{"n_layer": 12, "experts_per_token": 2, "train_tokens": 219900000}
Below are experts of layer 8 (counted from 0) of a mixture-of-experts language model. Rows are named router (the router's row for the expert), up (a neuron's input weights, with its number) and show model dimensions 64-127. Each number is 200 + 20 x the weight over its row's rms, rounded and kept within 0 to 999.
After each expert's rows: a language model's description of what the expert responds to. This comes from a sample of Wikipedia text that the model never trained on.

# expert 22
router,246,182,182,208,167,206,202,235,161,193,189,198,202,221,203,203,178,204,173,188,217,207,187,209,220,169,219,204,180,218,212,188,214,213,178,193,224,206,200,198,204,169,165,190,210,208,188,190,236,190,200,207,233,189,198,207,192,186,227,207,246,197,204,161
up0,203,221,209,207,204,208,229,245,185,173,226,172,207,181,191,182,189,235,164,158,205,193,200,213,188,195,194,174,211,181,223,220,157,193,200,242,197,221,169,203,216,194,182,169,161,205,190,208,195,187,200,191,214,212,197,204,229,169,208,222,199,196,236,196
up1,203,182,191,199,194,193,231,171,173,203,225,202,223,222,224,205,172,221,187,208,193,188,172,234,184,210,210,214,195,188,168,170,221,205,192,211,207,214,222,189,207,195,211,201,236,211,199,186,209,191,211,224,210,179,196,222,172,186,228,179,214,179,187,233
up2,221,194,195,201,191,218,203,173,208,165,206,184,233,221,180,199,193,194,202,187,202,197,200,217,193,189,185,212,206,210,180,187,204,215,166,195,228,213,164,213,211,164,201,193,209,173,222,194,216,215,200,193,222,192,210,205,185,220,224,224,185,186,195,195
up3,171,230,195,186,236,221,155,184,176,176,238,222,222,186,239,178,210,186,191,217,216,216,209,153,237,235,228,204,197,195,200,222,232,207,214,204,195,230,170,172,198,205,199,188,195,223,213,177,212,210,166,183,198,192,203,206,156,202,202,178,206,165,227,192
up4,211,211,112,206,218,166,212,228,208,214,195,210,206,185,239,203,184,170,219,227,232,199,215,224,220,164,243,214,183,207,187,208,220,192,172,193,189,182,199,166,207,211,191,201,190,214,205,206,218,187,184,207,175,224,191,167,187,219,205,200,236,171,210,199
up5,218,172,159,202,189,170,184,231,200,225,188,192,199,204,191,218,230,178,214,232,226,226,204,199,232,184,178,209,169,212,222,211,171,201,197,196,177,192,202,206,198,147,181,235,195,175,206,192,207,203,214,189,200,178,204,214,200,206,203,200,198,219,209,218
up6,188,209,169,170,215,211,164,203,184,214,216,186,185,211,206,235,205,150,191,239,163,183,202,166,177,177,219,190,205,249,182,183,210,213,163,216,197,209,206,220,172,217,199,196,218,207,213,192,189,214,180,242,229,199,234,210,222,212,222,215,213,211,193,214
up7,214,211,173,171,196,222,179,194,191,220,207,240,218,198,198,174,209,196,189,181,203,209,195,202,181,201,184,228,222,219,218,180,207,190,186,236,226,247,246,201,193,216,194,187,179,182,198,179,216,227,236,231,189,220,201,178,188,164,225,217,226,171,205,184
up8,187,191,219,211,189,167,216,189,221,187,211,174,185,218,198,218,229,196,184,207,224,191,190,199,203,230,203,207,161,196,238,205,186,212,199,203,234,183,190,206,197,184,199,220,202,199,243,179,228,190,175,257,192,195,214,189,204,189,205,214,253,177,189,176
up9,202,194,192,194,165,188,190,249,182,190,196,206,216,204,189,180,176,202,216,211,221,175,200,265,218,205,188,172,192,169,192,221,191,232,212,192,204,233,186,216,235,224,202,182,178,165,219,178,226,198,209,200,222,206,214,174,181,224,192,183,209,187,255,212
up10,200,172,205,195,209,225,238,206,207,170,204,194,210,183,206,200,196,194,192,212,202,194,226,217,267,241,200,169,206,243,204,204,179,213,205,215,207,201,215,214,171,198,208,205,168,212,211,203,208,197,221,204,213,234,171,192,193,209,218,220,257,170,191,219
up11,240,187,182,213,181,241,192,209,206,170,187,210,203,221,188,194,206,199,199,185,186,201,139,201,231,192,198,201,185,230,204,221,174,233,212,216,215,198,187,224,192,190,214,199,197,193,196,204,184,199,192,190,237,201,185,190,191,222,221,223,189,199,158,244
up12,195,199,188,206,200,203,226,213,158,211,189,212,183,226,209,222,166,192,200,214,200,165,246,225,217,169,201,202,202,176,200,207,176,202,191,194,194,221,189,188,197,172,207,218,202,172,213,204,194,187,192,220,181,201,194,206,190,224,199,244,206,203,198,207
up13,205,184,187,203,188,211,171,237,195,186,183,187,173,205,192,204,171,212,189,189,185,236,175,151,180,204,217,183,202,193,213,197,193,208,170,203,214,182,197,182,188,211,167,200,242,237,178,187,196,214,203,199,224,218,203,166,185,201,224,146,216,208,184,201
up14,226,194,184,193,213,234,194,219,172,186,185,196,197,185,233,181,208,197,209,204,175,173,195,197,215,206,187,166,167,243,152,184,214,205,175,172,192,230,205,188,165,212,188,196,212,193,153,187,200,199,190,215,197,193,213,198,186,216,198,172,183,188,182,217
up15,235,181,218,171,205,222,198,195,209,183,182,215,205,211,187,176,214,149,212,178,213,159,257,158,183,197,208,201,198,250,178,189,234,198,187,191,206,209,207,168,181,224,200,228,190,198,208,184,213,189,172,220,203,212,208,201,184,207,198,228,202,197,210,191
What it handles: Articles, possessives and the word to, mostly after prepositions, such as in the, as a, its, his, to.

# expert 1
router,273,185,201,182,208,229,208,181,203,193,179,209,176,223,182,191,172,210,184,185,157,221,158,194,219,175,175,191,190,225,208,229,198,230,182,183,212,218,186,198,207,214,192,178,244,208,173,202,221,211,241,217,196,175,196,184,176,187,222,199,216,176,221,183
up0,220,178,193,179,216,209,204,195,170,188,161,182,154,223,216,233,205,165,213,187,144,230,205,215,201,203,176,184,213,198,192,210,206,205,197,174,182,189,209,202,228,217,192,190,184,217,208,193,194,183,206,185,202,176,223,170,182,210,210,204,211,189,185,211
up1,219,198,179,171,159,184,161,214,218,207,183,199,213,199,189,181,182,205,222,206,189,222,220,201,212,154,192,198,158,212,214,196,242,193,167,189,204,216,223,216,208,185,157,159,220,218,218,198,201,182,240,172,204,181,213,194,172,198,204,234,206,199,212,202
up2,234,176,161,181,198,184,242,209,183,217,172,155,201,188,186,218,222,221,192,223,222,165,214,213,202,203,177,204,189,223,218,221,185,203,191,203,204,221,199,213,193,187,203,208,196,224,191,199,202,210,211,225,187,208,215,208,216,194,198,189,235,192,197,162
up3,246,195,190,180,199,218,221,194,207,252,183,175,194,204,191,160,201,202,206,230,189,163,218,241,206,153,200,187,150,154,199,185,190,199,171,184,202,177,183,222,177,174,168,206,240,200,173,208,202,194,198,199,183,208,199,204,213,178,204,226,190,194,219,167
up4,186,199,241,206,171,168,190,205,228,184,171,208,189,221,187,182,224,208,178,219,189,213,215,171,194,204,258,183,236,212,189,190,219,201,190,179,189,224,184,221,203,191,239,198,192,201,185,171,194,236,211,212,167,214,187,177,231,248,192,219,219,188,179,187
up5,229,198,186,211,180,183,205,179,189,210,167,230,170,174,187,175,189,182,198,195,204,188,226,218,189,208,180,221,206,236,190,203,216,185,236,190,185,237,200,211,192,210,211,179,200,214,175,178,186,219,187,225,209,223,208,170,158,165,198,220,156,211,229,200
up6,209,204,168,220,197,158,207,198,189,229,195,220,158,171,259,212,211,174,181,177,204,209,164,219,160,228,222,180,202,226,188,190,186,206,188,187,175,188,202,221,162,203,199,229,197,202,161,190,226,207,220,227,198,176,165,210,168,211,199,212,190,163,234,205
up7,210,186,186,200,197,213,148,198,193,191,177,185,184,197,208,206,186,194,164,198,183,190,216,202,185,208,220,210,189,213,155,244,191,200,220,172,204,181,193,206,195,191,210,236,207,262,206,169,202,197,214,236,171,216,218,162,206,190,203,228,171,172,210,186
up8,211,180,227,208,207,207,217,184,234,211,219,235,195,183,194,167,208,220,241,200,225,201,145,198,220,201,191,237,223,188,212,186,210,190,192,199,208,185,192,200,216,188,183,175,241,199,175,210,188,224,222,205,243,195,176,199,181,164,220,197,213,188,195,200
up9,220,207,192,197,226,206,199,175,198,234,202,204,192,205,201,216,204,210,141,181,191,249,160,200,170,179,194,189,241,171,210,198,202,202,158,229,207,223,197,199,212,156,182,216,201,218,185,207,194,183,182,233,222,190,200,238,189,180,218,243,227,140,220,202
up10,237,220,223,208,204,206,231,200,206,178,212,192,171,195,157,199,165,208,148,201,203,209,192,177,200,189,193,202,189,228,217,187,213,272,168,189,207,184,179,216,182,223,213,191,232,184,167,201,200,193,197,191,183,228,169,201,222,197,193,161,183,174,216,200
up11,215,160,181,208,185,192,176,198,167,186,190,225,182,198,205,190,174,194,214,223,188,220,219,190,234,209,225,197,201,211,189,186,167,211,174,176,201,187,188,179,175,191,218,175,243,201,196,215,240,239,236,204,203,194,232,210,189,196,190,217,215,198,222,186
up12,224,206,174,190,233,221,221,205,141,253,206,205,186,216,202,189,182,196,195,229,190,172,215,214,173,181,156,198,184,201,170,225,205,197,158,201,198,160,204,153,215,190,176,237,206,198,197,194,199,168,186,230,191,198,196,215,197,185,194,181,225,205,227,192
up13,225,225,177,197,186,205,189,187,194,205,197,175,191,196,215,185,199,215,194,188,204,168,214,224,188,203,218,170,193,208,200,206,195,205,232,179,187,215,167,185,215,211,203,185,224,222,180,210,224,202,214,207,198,183,129,192,183,224,206,224,190,211,242,184
up14,221,193,203,201,205,203,219,178,236,160,204,192,190,231,190,186,185,193,195,174,216,208,193,211,234,192,175,152,206,211,193,202,176,208,159,200,225,185,195,160,212,203,234,198,162,210,195,220,175,191,202,211,241,176,201,192,227,198,262,197,192,214,187,209
up15,181,205,189,175,209,219,210,215,189,249,189,195,225,239,177,182,201,207,169,179,189,204,206,182,166,168,204,208,204,181,176,230,201,205,187,189,216,211,213,204,185,194,202,172,182,211,209,174,219,182,203,188,169,193,168,206,169,222,150,214,218,145,191,193
What it handles: Prepositions linking a noun to its complement, mostly of, by, from, for, including, plus colons after infobox labels like Species: or Language:.

# expert 15
router,202,189,182,197,188,202,202,206,171,173,188,219,191,230,223,193,186,190,216,191,188,170,215,221,216,202,195,211,188,240,206,221,183,213,165,207,205,232,176,207,191,172,181,183,207,185,178,183,201,177,209,207,199,209,185,215,193,191,187,205,222,140,226,182
up0,209,197,188,209,234,235,203,188,211,201,178,199,223,164,224,219,184,166,208,207,176,200,182,231,231,196,171,201,186,227,209,173,205,212,193,254,204,207,185,213,198,194,189,172,167,173,183,210,206,197,169,198,146,204,175,213,186,213,198,196,226,183,195,195
up1,201,197,201,212,226,193,214,185,220,196,195,200,220,178,211,223,219,175,175,200,174,202,224,209,211,211,211,176,198,215,208,242,173,200,192,207,209,194,199,186,180,171,166,205,193,197,202,223,151,218,200,234,207,220,165,193,202,173,215,243,193,152,219,157
up2,172,197,199,180,215,194,233,202,141,203,178,212,177,231,212,226,189,212,174,192,181,173,199,218,216,276,204,201,212,192,188,176,220,187,181,227,226,218,194,190,230,229,199,164,199,198,196,181,177,223,170,183,211,187,215,182,244,200,208,199,223,187,206,201
up3,222,191,207,186,175,190,226,190,190,162,194,202,198,203,201,198,158,191,193,198,164,193,206,193,156,173,191,198,170,191,193,206,188,209,210,211,202,235,202,213,216,168,211,222,219,167,204,186,195,171,246,204,151,238,164,201,230,184,194,223,221,175,188,222
up4,210,202,237,194,192,217,167,163,199,200,205,185,240,189,208,218,191,220,193,197,214,220,191,203,191,175,192,218,187,196,197,214,236,145,153,228,205,201,183,210,209,185,169,226,214,194,209,203,203,211,223,216,215,191,196,225,214,174,184,203,183,189,214,195
up5,216,214,192,178,167,217,205,223,187,206,185,225,212,211,184,201,183,169,227,193,202,181,197,157,222,237,217,200,169,209,205,197,181,221,189,194,167,179,188,181,193,167,173,189,189,195,181,226,198,211,218,187,216,201,234,238,183,229,199,218,197,177,197,171
up6,201,208,168,227,179,188,207,205,220,236,197,166,185,218,222,200,200,188,228,189,190,168,193,212,218,177,220,195,180,216,221,223,199,228,215,200,221,209,153,187,193,200,188,216,189,199,185,182,171,216,214,203,181,199,179,216,223,171,168,209,178,189,228,183
up7,214,212,221,178,176,201,209,218,200,179,188,206,189,209,196,226,166,205,231,222,189,210,195,173,226,217,175,197,183,271,212,164,200,232,208,204,186,215,168,187,188,160,197,207,215,205,186,201,204,230,208,197,192,204,224,183,220,225,206,228,215,183,213,212
up8,186,212,222,176,198,213,222,226,201,213,218,211,234,188,261,201,197,194,156,212,173,198,201,203,228,208,195,237,190,154,187,181,203,229,176,184,179,189,181,222,178,196,224,194,199,197,210,220,195,199,205,192,179,165,187,218,217,179,213,194,204,204,217,154
up9,186,227,176,205,173,198,192,213,160,202,170,178,211,222,225,166,198,176,229,200,207,205,227,196,222,235,208,202,211,176,160,197,201,225,173,196,182,212,180,220,214,200,204,222,193,203,195,220,201,205,219,198,184,199,181,240,177,155,156,186,173,234,180,221
up10,196,192,176,185,224,197,227,211,208,202,218,190,149,198,213,198,170,201,174,208,189,221,194,218,209,193,186,210,193,178,189,229,197,230,179,208,219,245,203,228,184,194,211,175,218,174,215,167,205,191,182,194,215,223,177,189,206,159,190,240,224,224,245,213
up11,198,198,169,236,179,196,203,183,180,180,186,220,180,234,211,226,189,200,205,225,186,211,224,231,225,205,191,209,185,205,215,199,175,201,168,215,180,223,188,195,228,219,183,216,186,198,189,234,208,182,222,208,190,192,242,174,214,209,203,229,236,173,186,196
up12,202,185,184,188,219,186,203,211,186,165,179,190,197,235,222,195,215,225,203,203,177,225,218,197,216,215,190,206,176,198,162,195,199,184,190,210,181,245,218,211,209,196,215,205,183,216,240,168,190,193,227,204,215,213,204,204,210,179,204,217,195,151,197,191
up13,202,189,202,211,201,210,183,201,213,181,206,196,197,222,144,204,189,178,217,191,176,179,200,188,169,213,182,170,208,170,226,263,186,186,208,221,195,202,199,198,183,206,179,196,244,189,155,219,196,195,224,198,206,231,199,216,166,194,188,194,160,215,240,198
up14,198,184,172,194,190,238,195,236,197,177,220,228,216,216,198,202,199,160,174,193,222,228,195,203,201,181,178,227,180,178,198,179,215,200,208,188,169,193,197,212,166,212,195,208,189,202,192,232,198,228,208,212,175,138,203,162,178,197,213,222,207,201,178,199
up15,245,188,217,202,204,206,196,193,175,161,160,212,198,206,226,220,210,172,202,200,219,194,204,225,213,208,200,245,207,251,213,203,211,202,208,193,196,192,189,176,187,201,158,213,207,216,198,207,203,240,189,195,248,216,233,185,196,210,203,189,220,201,210,224
What it handles: Common nouns after the, a, his or two, such as years, season, time, wife, contract, school, usually followed by of or punctuation.

# expert 36
router,215,207,175,240,215,193,206,232,173,157,204,230,200,186,216,195,204,188,189,189,184,217,175,205,232,201,213,205,181,231,189,202,199,205,212,232,205,241,194,216,213,185,211,191,216,224,149,182,221,198,242,201,196,197,196,203,184,166,231,192,186,189,196,161
up0,228,150,183,201,205,200,200,223,178,193,204,196,189,204,158,209,192,185,217,218,185,189,152,172,198,212,174,185,192,171,172,165,210,190,193,223,206,241,185,191,197,196,213,179,199,211,197,190,216,185,195,231,194,205,188,156,191,209,214,195,212,191,211,207
up1,200,211,202,221,237,171,218,230,169,234,184,214,229,195,202,203,187,193,154,236,201,194,195,215,194,169,183,179,176,225,180,206,157,203,188,211,208,180,221,210,229,187,196,211,210,204,192,171,236,187,197,220,206,222,225,216,213,202,184,239,173,175,212,200
up2,192,194,209,206,222,186,231,211,214,187,150,232,198,227,228,190,200,198,184,182,195,206,187,189,208,212,193,202,234,192,191,200,200,179,186,202,214,220,191,172,213,227,198,172,233,211,171,223,201,210,240,178,192,219,190,217,162,196,207,193,183,204,225,174
up3,194,206,171,220,201,203,213,187,181,185,212,199,203,194,186,199,178,209,201,175,165,187,189,167,211,162,196,211,180,238,223,207,230,197,207,221,193,188,168,200,229,167,200,186,202,153,218,158,211,197,215,209,213,181,214,258,208,196,197,155,186,193,185,204
up4,197,203,151,187,206,179,192,192,206,203,170,226,203,240,219,190,177,198,210,198,156,208,169,208,213,215,187,207,207,222,202,190,203,176,212,225,192,185,199,211,216,214,197,211,210,218,190,183,214,180,218,191,154,217,225,190,172,217,193,231,202,190,177,202
up5,172,198,227,200,178,196,230,178,226,187,192,197,191,204,205,199,184,220,208,193,193,186,205,183,211,210,180,205,150,166,224,199,185,183,188,182,202,211,221,161,239,186,200,201,212,212,199,180,199,185,211,258,234,202,168,249,187,243,206,182,150,193,222,210
up6,230,188,196,217,210,186,207,200,202,200,217,153,236,167,188,212,210,216,174,167,202,201,169,183,192,201,215,190,207,204,195,196,205,209,196,229,205,192,182,152,220,229,226,198,231,190,182,205,191,223,212,219,194,177,157,185,183,157,184,239,199,182,218,200
up7,217,174,199,197,197,193,148,174,190,216,186,199,205,230,237,204,196,197,230,194,192,187,203,205,209,194,250,167,195,230,214,193,208,210,196,219,187,197,219,188,189,202,223,213,213,199,196,173,223,187,202,210,164,208,212,190,198,214,203,187,177,188,220,231
up8,202,155,192,198,177,178,182,164,200,234,202,207,222,209,237,200,229,224,162,198,213,232,203,202,177,212,216,190,165,203,216,200,196,215,218,212,205,209,192,205,186,200,200,201,207,199,232,167,236,193,200,247,198,179,210,192,220,181,238,193,196,225,205,197
up9,236,193,219,217,185,238,145,207,183,179,192,207,179,184,204,211,234,204,230,205,208,205,239,190,227,179,197,218,202,242,214,191,211,210,208,213,200,217,233,216,210,194,188,187,177,211,173,179,204,188,164,174,192,216,179,205,178,185,222,187,208,227,237,206
up10,187,254,211,208,173,196,192,237,179,187,216,166,178,186,194,183,220,211,204,205,207,246,205,202,201,187,205,196,203,198,189,212,188,215,191,225,197,180,254,204,209,196,234,209,231,192,199,190,176,172,194,180,201,191,163,199,168,169,224,171,168,211,200,189
up11,209,223,205,209,208,181,182,238,211,166,213,186,184,205,204,167,185,193,187,188,199,214,201,214,188,223,212,220,224,206,194,200,197,186,227,171,168,205,239,189,216,172,208,206,181,204,175,203,179,202,189,220,224,181,174,232,186,174,199,211,218,196,210,180
up12,237,187,181,205,145,189,229,187,230,195,214,214,235,196,174,211,186,187,160,195,201,156,190,220,191,206,193,208,185,247,181,206,169,204,217,176,215,207,215,186,215,185,197,202,180,164,240,187,193,205,199,201,233,185,168,206,229,194,211,174,175,196,200,212
up13,191,215,165,209,208,206,201,220,186,182,220,260,230,166,205,210,191,203,172,175,188,237,174,206,191,160,203,172,179,181,221,199,190,177,236,205,191,201,213,248,176,197,232,162,203,232,186,189,200,235,205,202,189,193,185,210,195,190,248,215,222,218,201,178
up14,216,164,195,228,194,224,199,184,191,208,202,205,190,187,142,220,218,187,202,193,180,249,148,231,195,216,190,224,203,231,196,188,237,191,200,220,211,199,207,172,170,185,178,205,202,170,186,213,181,166,174,192,175,177,187,212,193,219,196,227,187,180,197,172
up15,203,206,204,190,197,186,215,208,207,150,176,200,236,188,213,234,181,208,215,199,173,223,219,202,212,239,211,220,208,220,201,184,170,228,197,194,213,203,213,243,207,235,195,184,173,207,174,134,229,191,203,195,219,170,197,209,172,213,228,188,236,233,210,212
What it handles: Past participles and ordinals after was, the or he, such as survived, constituted, released, made, second, first, later.

# expert 12
router,239,194,182,251,201,204,208,169,207,185,151,206,199,202,177,173,172,188,191,224,212,207,229,212,187,181,192,210,213,228,210,220,227,199,195,180,190,194,197,199,194,190,191,179,226,225,190,182,186,201,220,217,203,173,180,189,224,239,194,180,222,197,224,176
up0,220,218,183,186,203,178,211,240,165,215,193,196,197,201,169,177,191,213,211,213,187,197,190,179,205,207,211,192,192,172,209,181,192,201,224,199,207,175,196,197,229,237,245,190,222,168,183,160,178,229,223,206,167,174,200,183,207,217,231,184,223,184,202,172
up1,208,167,208,184,204,199,214,197,192,180,184,212,200,240,210,156,181,198,174,174,220,219,208,197,208,187,191,194,200,226,194,199,238,194,188,242,232,175,194,222,202,198,230,196,178,186,161,185,190,179,218,219,203,174,218,197,174,214,132,197,201,191,186,186
up2,210,221,211,224,166,194,184,213,180,182,179,163,224,203,240,186,190,192,175,234,217,177,208,190,195,181,228,187,195,169,220,175,212,202,207,211,209,202,233,186,169,207,127,196,187,182,184,188,204,200,171,202,167,228,179,200,222,215,201,189,207,183,204,159
up3,218,202,177,162,170,176,185,204,249,222,204,194,229,175,186,202,178,193,215,193,191,210,183,209,224,182,213,217,155,219,206,175,192,191,179,174,188,194,194,215,208,216,157,208,179,210,223,216,195,202,202,172,195,212,220,227,207,168,226,210,227,192,167,220
up4,187,167,199,186,139,162,195,249,237,179,181,204,209,214,214,195,183,211,209,219,201,195,216,216,192,199,223,203,187,208,206,209,178,210,227,192,168,202,187,234,208,216,197,192,202,222,201,204,191,222,239,215,196,225,168,191,210,188,191,170,205,155,184,198
up5,209,171,215,202,177,176,252,152,183,185,205,212,204,255,200,197,186,240,210,217,174,229,183,213,195,157,188,206,185,213,201,202,215,186,200,184,188,214,187,194,216,168,192,179,189,171,191,202,155,197,211,198,220,191,165,200,194,219,195,222,177,169,218,180
up6,184,211,158,192,165,192,189,208,158,194,213,198,213,204,214,158,189,223,204,190,226,215,159,181,173,185,205,224,206,228,196,198,199,215,212,203,186,188,259,223,185,187,222,201,201,209,219,212,206,209,177,193,177,177,175,229,186,217,229,174,189,201,183,209
up7,229,172,181,195,215,185,209,192,222,212,175,226,207,191,213,192,186,199,226,199,211,201,210,194,177,183,193,196,225,211,215,186,219,217,179,168,224,200,202,163,212,191,234,189,188,179,220,225,166,198,208,201,173,195,233,193,214,217,230,172,205,208,213,154
up8,214,205,214,185,211,209,225,202,216,201,186,231,176,181,198,167,206,189,179,209,201,203,190,211,212,204,183,235,184,216,231,235,225,183,210,218,187,206,175,196,222,189,221,188,222,240,207,204,203,222,216,200,234,186,218,165,187,202,208,137,193,160,216,185
up9,236,176,210,180,216,195,202,191,190,210,205,177,176,207,180,191,174,192,209,208,183,222,235,223,187,166,198,202,203,193,180,189,241,192,199,229,177,225,189,194,195,194,219,202,196,203,162,173,190,183,242,204,229,203,201,177,180,246,193,208,227,194,222,177
up10,174,228,210,194,245,185,222,163,214,213,200,194,170,157,212,217,188,196,182,211,206,234,234,222,227,195,206,206,217,214,221,205,218,232,204,216,209,196,204,181,209,185,137,180,181,192,221,233,200,207,202,193,222,191,173,224,174,223,194,188,210,229,208,181
up11,166,197,213,180,169,180,218,232,186,200,186,174,209,213,188,176,192,196,182,204,213,206,213,219,227,198,177,204,226,187,203,204,217,208,197,213,204,233,178,215,198,214,189,222,231,180,175,199,167,209,216,194,187,196,135,202,194,215,207,189,216,200,174,180
up12,237,203,161,217,188,177,197,192,176,224,199,179,234,208,205,168,177,198,165,239,179,209,200,218,178,200,220,188,195,189,186,229,199,203,173,236,201,184,212,234,224,198,184,197,199,194,184,220,177,182,191,225,222,205,202,190,175,190,170,211,219,198,192,230
up13,200,209,186,201,212,214,203,176,210,180,193,193,214,181,204,183,239,206,178,198,197,178,198,203,185,189,174,170,195,239,207,199,189,204,189,166,202,216,176,220,219,246,201,218,191,203,177,183,168,222,195,224,180,206,210,173,204,171,225,183,207,253,164,176
up14,225,231,196,232,191,263,205,163,196,204,176,195,204,210,178,180,222,157,188,242,200,191,208,214,198,215,221,243,175,230,181,198,150,210,225,201,191,188,200,173,191,212,177,194,200,204,188,186,164,185,190,205,179,215,186,159,212,220,211,211,180,199,186,198
up15,227,161,184,167,156,209,200,225,205,199,227,188,179,265,233,208,181,189,220,171,229,199,192,195,211,230,222,197,218,211,207,189,173,211,207,178,208,186,220,191,193,208,189,192,199,212,210,206,192,188,196,214,202,190,155,211,175,178,189,204,176,238,212,185
What it handles: Prepositions, mostly before an article, such as in, on, at, for, from, within, during, into.

# expert 7
router,217,190,187,212,188,213,223,201,187,214,212,224,194,217,204,166,205,190,211,189,201,231,226,214,204,183,211,237,184,246,221,196,188,240,197,232,217,212,159,201,212,203,198,172,192,214,190,179,189,176,178,216,167,210,193,203,203,188,208,196,207,187,172,203
up0,210,200,181,234,210,199,207,211,222,195,208,211,226,211,196,196,201,212,190,192,225,214,215,207,187,168,244,207,188,211,201,184,171,216,206,212,214,187,177,202,202,198,198,217,198,197,172,199,210,207,220,210,181,167,214,196,187,214,209,176,225,221,174,207
up1,193,234,199,211,179,224,223,178,194,221,187,172,223,227,197,157,214,215,201,245,197,208,169,219,206,214,171,191,184,234,218,203,168,203,190,194,221,196,222,218,212,196,209,202,215,171,199,164,171,157,198,212,208,211,175,174,200,180,197,179,240,210,201,203
up2,190,210,177,241,189,202,156,231,202,234,168,192,235,202,258,201,224,200,168,189,187,231,211,199,202,188,201,220,171,197,207,178,188,196,190,201,169,189,227,207,224,187,177,213,207,181,220,189,190,181,185,210,157,199,173,187,217,204,169,210,224,185,195,211
up3,208,193,180,218,169,206,227,206,193,210,184,225,206,222,202,227,221,195,185,206,182,208,229,189,207,187,196,251,157,206,218,191,189,193,219,218,190,186,211,180,156,170,187,182,183,209,211,176,196,209,188,218,193,200,229,209,184,219,158,203,223,179,144,216
up4,220,205,177,206,186,229,204,197,203,198,202,216,236,205,237,161,202,202,211,200,201,199,193,185,173,233,197,218,188,190,214,203,180,197,207,192,212,182,186,196,211,178,251,195,230,196,193,175,203,190,209,201,190,216,170,199,187,175,180,201,232,169,178,225
up5,205,180,186,220,215,192,180,229,212,218,210,198,236,216,188,146,206,228,201,181,177,176,197,236,213,223,212,214,173,240,209,199,185,196,174,206,177,218,178,209,223,204,212,193,192,173,202,192,198,186,162,230,186,208,182,200,214,212,193,188,245,169,183,210
up6,161,206,240,180,197,222,200,173,197,176,177,210,208,212,215,153,166,169,204,166,190,196,206,230,197,189,232,196,207,250,196,234,169,213,218,193,213,181,183,207,157,194,202,176,218,200,174,235,189,181,199,217,210,223,200,183,202,214,194,179,236,179,220,206
up7,196,215,211,219,228,233,228,208,175,203,201,191,208,192,189,213,189,195,210,209,166,232,226,207,216,213,190,184,169,222,204,198,183,217,211,179,234,197,215,185,181,189,226,188,150,197,166,147,214,229,178,192,155,190,224,193,194,219,215,208,183,173,228,192
up8,173,221,204,227,191,176,238,209,205,200,202,203,208,161,200,191,180,185,206,211,168,184,173,223,160,226,204,202,180,201,238,191,204,213,230,196,207,189,197,198,216,183,198,180,223,192,200,211,222,223,175,233,200,215,175,190,194,190,193,192,221,219,223,221
up9,190,184,180,219,225,200,212,180,191,156,193,192,221,229,222,212,219,192,194,213,202,206,216,212,212,214,170,234,164,206,242,214,189,210,192,224,182,219,191,202,205,204,222,184,187,208,186,213,181,201,189,204,167,231,212,227,187,206,204,205,166,197,211,195
up10,194,182,178,185,182,207,221,191,199,233,184,159,236,212,167,208,247,196,218,200,194,202,195,190,180,163,189,216,186,173,203,215,214,220,188,209,200,190,205,204,221,227,229,191,173,201,210,209,178,201,222,195,178,212,218,199,195,204,210,220,262,200,181,190
up11,190,190,209,196,209,185,201,199,209,196,182,221,214,211,190,184,181,183,208,197,199,184,205,215,177,182,191,239,216,196,186,219,176,229,180,203,183,211,226,183,203,186,177,158,189,184,201,191,200,261,192,186,197,221,197,215,226,209,201,216,205,196,199,177
up12,201,224,208,198,205,224,228,171,191,192,207,231,216,234,193,178,214,197,220,197,219,211,207,221,193,188,228,226,178,206,202,138,198,212,194,206,193,171,188,207,222,192,198,195,170,195,176,204,172,199,211,219,168,210,187,198,203,172,196,196,159,220,200,197
up13,255,200,195,217,201,210,206,188,234,181,181,209,181,229,185,174,200,232,199,164,213,221,208,201,185,185,204,208,168,217,224,235,183,220,208,213,181,196,208,178,207,189,188,179,199,242,221,185,219,231,152,226,179,172,200,197,199,233,179,188,187,195,218,182
up14,222,226,220,204,217,209,211,191,208,214,177,212,180,202,232,221,183,187,210,168,159,223,174,180,225,173,189,210,216,202,228,246,196,239,208,208,171,198,193,192,208,160,202,217,199,205,211,220,199,209,206,201,201,223,227,227,206,196,206,210,184,216,197,215
up15,188,162,195,226,196,188,208,200,183,169,195,200,210,217,212,185,169,188,175,196,207,211,203,204,231,192,180,234,189,208,198,169,214,219,190,232,200,259,195,197,182,184,245,177,191,176,182,202,219,233,222,228,152,224,205,202,211,151,220,194,201,195,199,159
What it handles: Nouns and word endings in section headings and table headers, such as career in Club career, Awards, Chart performance, Votes, Candidate.